Experts of a small language model: 356M tokens.
Below are experts of layer 5 (counted from 0) of a mixture-of-experts language model. Rows are named router (the router's row for the expert), gate (a neuron's input weights, with its number), up (a neuron's input weights, with its number), down (a neuron's output weights, with its number) and show model dimensions 128-191. Each number is 500 + 50 x the weight over its row's rms, rounded and kept within 0 to 999. Numbers have three digits each.
Before each expert's rows: "comes before" lists some tokens at least twice as common just after its tokens as in all text. This comes from a sample of Wikipedia text that the model never trained on. Tokens count by the router's weight.

# expert 60
comes before: "\n", "been ", "\n\n", "a ", "the ", "to "
router:531513618467527531478496537479477524528599517432527453515455461538545490477501546464439435541583543503453580476420423410488455546500524473494422489550449468385482500470571522472539510525464548
gate0:422462531466434513514486475508457534513373561525485488473552451506566529504571445446575507483481435510577365529424520527458445463432564428467482372638532502508555463496496557593560393498534578
up0:521571440536484530535484530512450515535386535561490467538559566469522541542538537391569524516466557476447433437424478467489510500416483519392555520511507480550523509562373482492452501585490493
down0:522495468520520468477475498522477517479551504543531470518495517534436411482505487460502410420504554453546577425519539449450463624528463452499521442524510553481552550542519576543553534597503553
gate1:550461515488489409508450558462477472579434496492439493416511532484548532500540500435442485594520386389470547530520475592517447419422451455484464574481554469408487492516435564466577465462461479
up1:518512471537536445436568569485466568533381504526430451447524484432502465553583436548513516476452551469484482512437440502543514595567467511519528537495470588524458538520468407523441441442502476
down1:499553510541503508500488465530514541470537539498451473531497484428451453486404451477528442597468640472544518465458473522573528520507559480464502553570565451388522535490534458493529473406465493
gate2:355482490512460384556502524490473537491513490489494415574500597436361482552514447473430656408534521527504486544479409498548458545521500444420415493484524441385518443406492469530482449494453517
up2:508453583492474421473476452483523391487410470521439553499454376484507572513505541509550469532457495514462505491499446484490475580489479525494512540508521488476605459491444570370529492511516568
down2:522542524486502516557553488480418498560543464453600528558527449456508530574492510517545632526428524468521576501508487571467553488443508454471538518553532508492496468539446428572581498421545584
gate3:492325445536470529472442511584522557505459427440538442488481473501454559491437467408492395385525622478487523482414456505518457518570544467541431468446541537526518479535461561480464517484528445
up3:512510463604472495522411452603428450527599408504456562514498490572432409578532477557566510535425508456463479480470535628548518480449566406430460579493522567471491548576386545496527525490502428
down3:494496512487566494566545519515483586506460468480518422450433508531494549406491509527524597537593470499544479536444559497544538458527502536482579455497519438527619564463494552501560485584470492
gate4:457448498543468496520506463432385510399470517492494526521548477544393468501524529530425488551462455454535513522443448453433479460496473479519555480501471499505521490507626625605548511567502461
up4:509555490474540517539543521469482472523555543445460485449535521504437525491515539532627527514442529515522516539518545536508504600439520424534381531491523520475454527525461623514505506461473393
down4:502600444499430621571624532424523476494499441527546525540527415496558511438541516476494515525536458552443551541495441623535560540513466430564499494490495511647570444504431530558518580476547503
gate5:530479501449477469457498497470501593555493547504505460537523443494554525444541510461508504568514534615474467504517436554476476478473473509524556464472552436452387466529559603511418525544499483
up5:457504486578416498587536508549447525571525476462585563561497537437580574458490480471558521513520488514490520431581571492493457501429517458459455553474420560515452473557536553509498551477514533
down5:517537506465484507501522445448412495540490502501497507552461437532482501540455533570412583547470580513510471556533409524511438543517421530518589407451502445483480467413610587453487487419520508
gate6:531546486420566437429456507478486441499448585416429525487520485585468476517562440606473520452493385532514548461444509615444610504506540549485461500398507586500462557558412550560509486598629510
up6:472533439544606494488460429442537543555486552527513540438553520503459458486413484473502494521541474524434499611416553551522464477468528547552398539464432449509533443468474485514485515551443559
down6:570501554499474525511573599453515512515511467563440372476530455447438487476548491499507615541538536452498445507465574595496461571496491536481443472366542625527542497491432479412479485546497428
gate7:383514479526414466422604465495536583471482505513461486554465508442525482329515582534546518564535614454559559458542439596480536536483475478494534486472590492486442487536420463510536524485498512
up7:557534571469436488576431459600515545496455490482467528536505562568480503530438496470555600524526511547462594525528510447421510501547433504557485487493439574520499464491508521547496471481484467
down7:514499479530513517472433472473484438512484471386545531579472467568524424502497399607492477393500471454496554571451480539449582466486545524516551446541518540579414594544439535520532450495466517
gate8:571556414452495448543460499631489566489518494467520500482541419430524483528498482461490449496504541507446528453542429549564402478497474378542498467479451498501554472539510595522498475498515500
up8:521519458471531475567419398589389487439543499488397456502535412441556516496475534564464469567430525462495452541504440546429571553484518562472557523518463495485578616458480555537504516542498475
down8:464514464527489509484487554543486551448425525541404546473530595524383376464416514503484400498483536549499491434464488416518549502475636479405463507545436466528465395427520517425570480458448516
gate9:460568535430493574464496513440515600535481478496484480594548463560454471467504589534432493376499413459530476478437619515455609562573556509415532507450436477533553581491519419539480420527502521
up9:467471526515511455419446404505456568472570416482459510561520472476401508472599440458512520520589438495486577541534505452476590506482520529513538546519578540452477568551520516524575564579443573
down9:392499534428463537601425497485519443486551499479489422474460471527495490454547495570505422366473483614603395470539443495554513490340417469452485454455526470532517559466516508551546466524551510
gate10:533421513460504529461442481499531504457514573460453493489525564525507552425509448441448485480444559446605515440571647517498501434571448490443563448476531452473567455468569572532448504462458554
up10:525519433589448505430518454482474413554534464471423485598497493448526510505457530541485507485464444563487544426430484419593460581471585463525561563476503510453473539505494424586488462548487539
down10:555436530486518560520476458519456436496481409530473576484530525527402467462572494555528475368563462596529450462563522487550455472588506516519517461415537534573587545526445516551463495506573545
gate11:453496494525470507533473418545397506558490568392514473497437459554538534511483511464491457516465595587521513467603470511509509566515440500504474507467503461491455448567469497479546561480482528
up11:577576500519532496542453521491537486505457512484447561524567430440512501501522504498512516539535565523509499429470481542520532502487530544487515478451520551469479468493390484457543479427444561
down11:546508500473504447488515426426505539495613488493462531590494549515570469554397526445481543566434507548464425484555463457567487586522593538546368475500538514584483417435479449412575493559577415
gate12:416564494458522476514460410474493524438537553458481509547592538504532497486469541533579533457446613493645482525531478512471627417519528408551485492496452452485523525416513448520496413595502526
up12:440535600468469525483475376547478513572402471480476596449484500450512446516430486469494488448440535470540513551539612532522445507569512544481614509542578557454530480526587457423600486615492486
down12:476452576551554434557480556433482489518497421523513507528536514450570519522468528407540526512417505466561616479460523421533550500572581571401483547470457451404521469469523420568466499463566450
gate13:518465385485462455363426521592552468451511419477582509511457472525555584488370503511461413468445490559545408478487510527453517467441494507509481456558443586533399524510469571478556501513513517
up13:436511500534629494472592503469452448536461480465469488495465538443434482424538548526467466486558448561459519587393525416457558505541476504461458488471512491549440488494559385455490441502461520
down13:543568495435477560550440448606432483527549575508481475464495446548503530430472439385516580423518561537434518466529512518467508437510524508398472530335488458549537464531478442475567495507469521
gate14:547402430508437446479486529389467471530445527523489545448392494584503437478451435558494540499468569527545470449551521531491506460491488451436444413494546489510432500501508451475442560509482480
up14:387549521484513534411564475533461573384518438533498357512420563481508426589472562425449493490475446512423511434492541549427460584523490483523477510478523486502456505507488459521395561515385508
down14:488485540393529529490510554545477443443457482470440507428544435436538500422582473558536511515384524457559460437495517554464457526447465537483532510381538511533471461545478465549438528495421455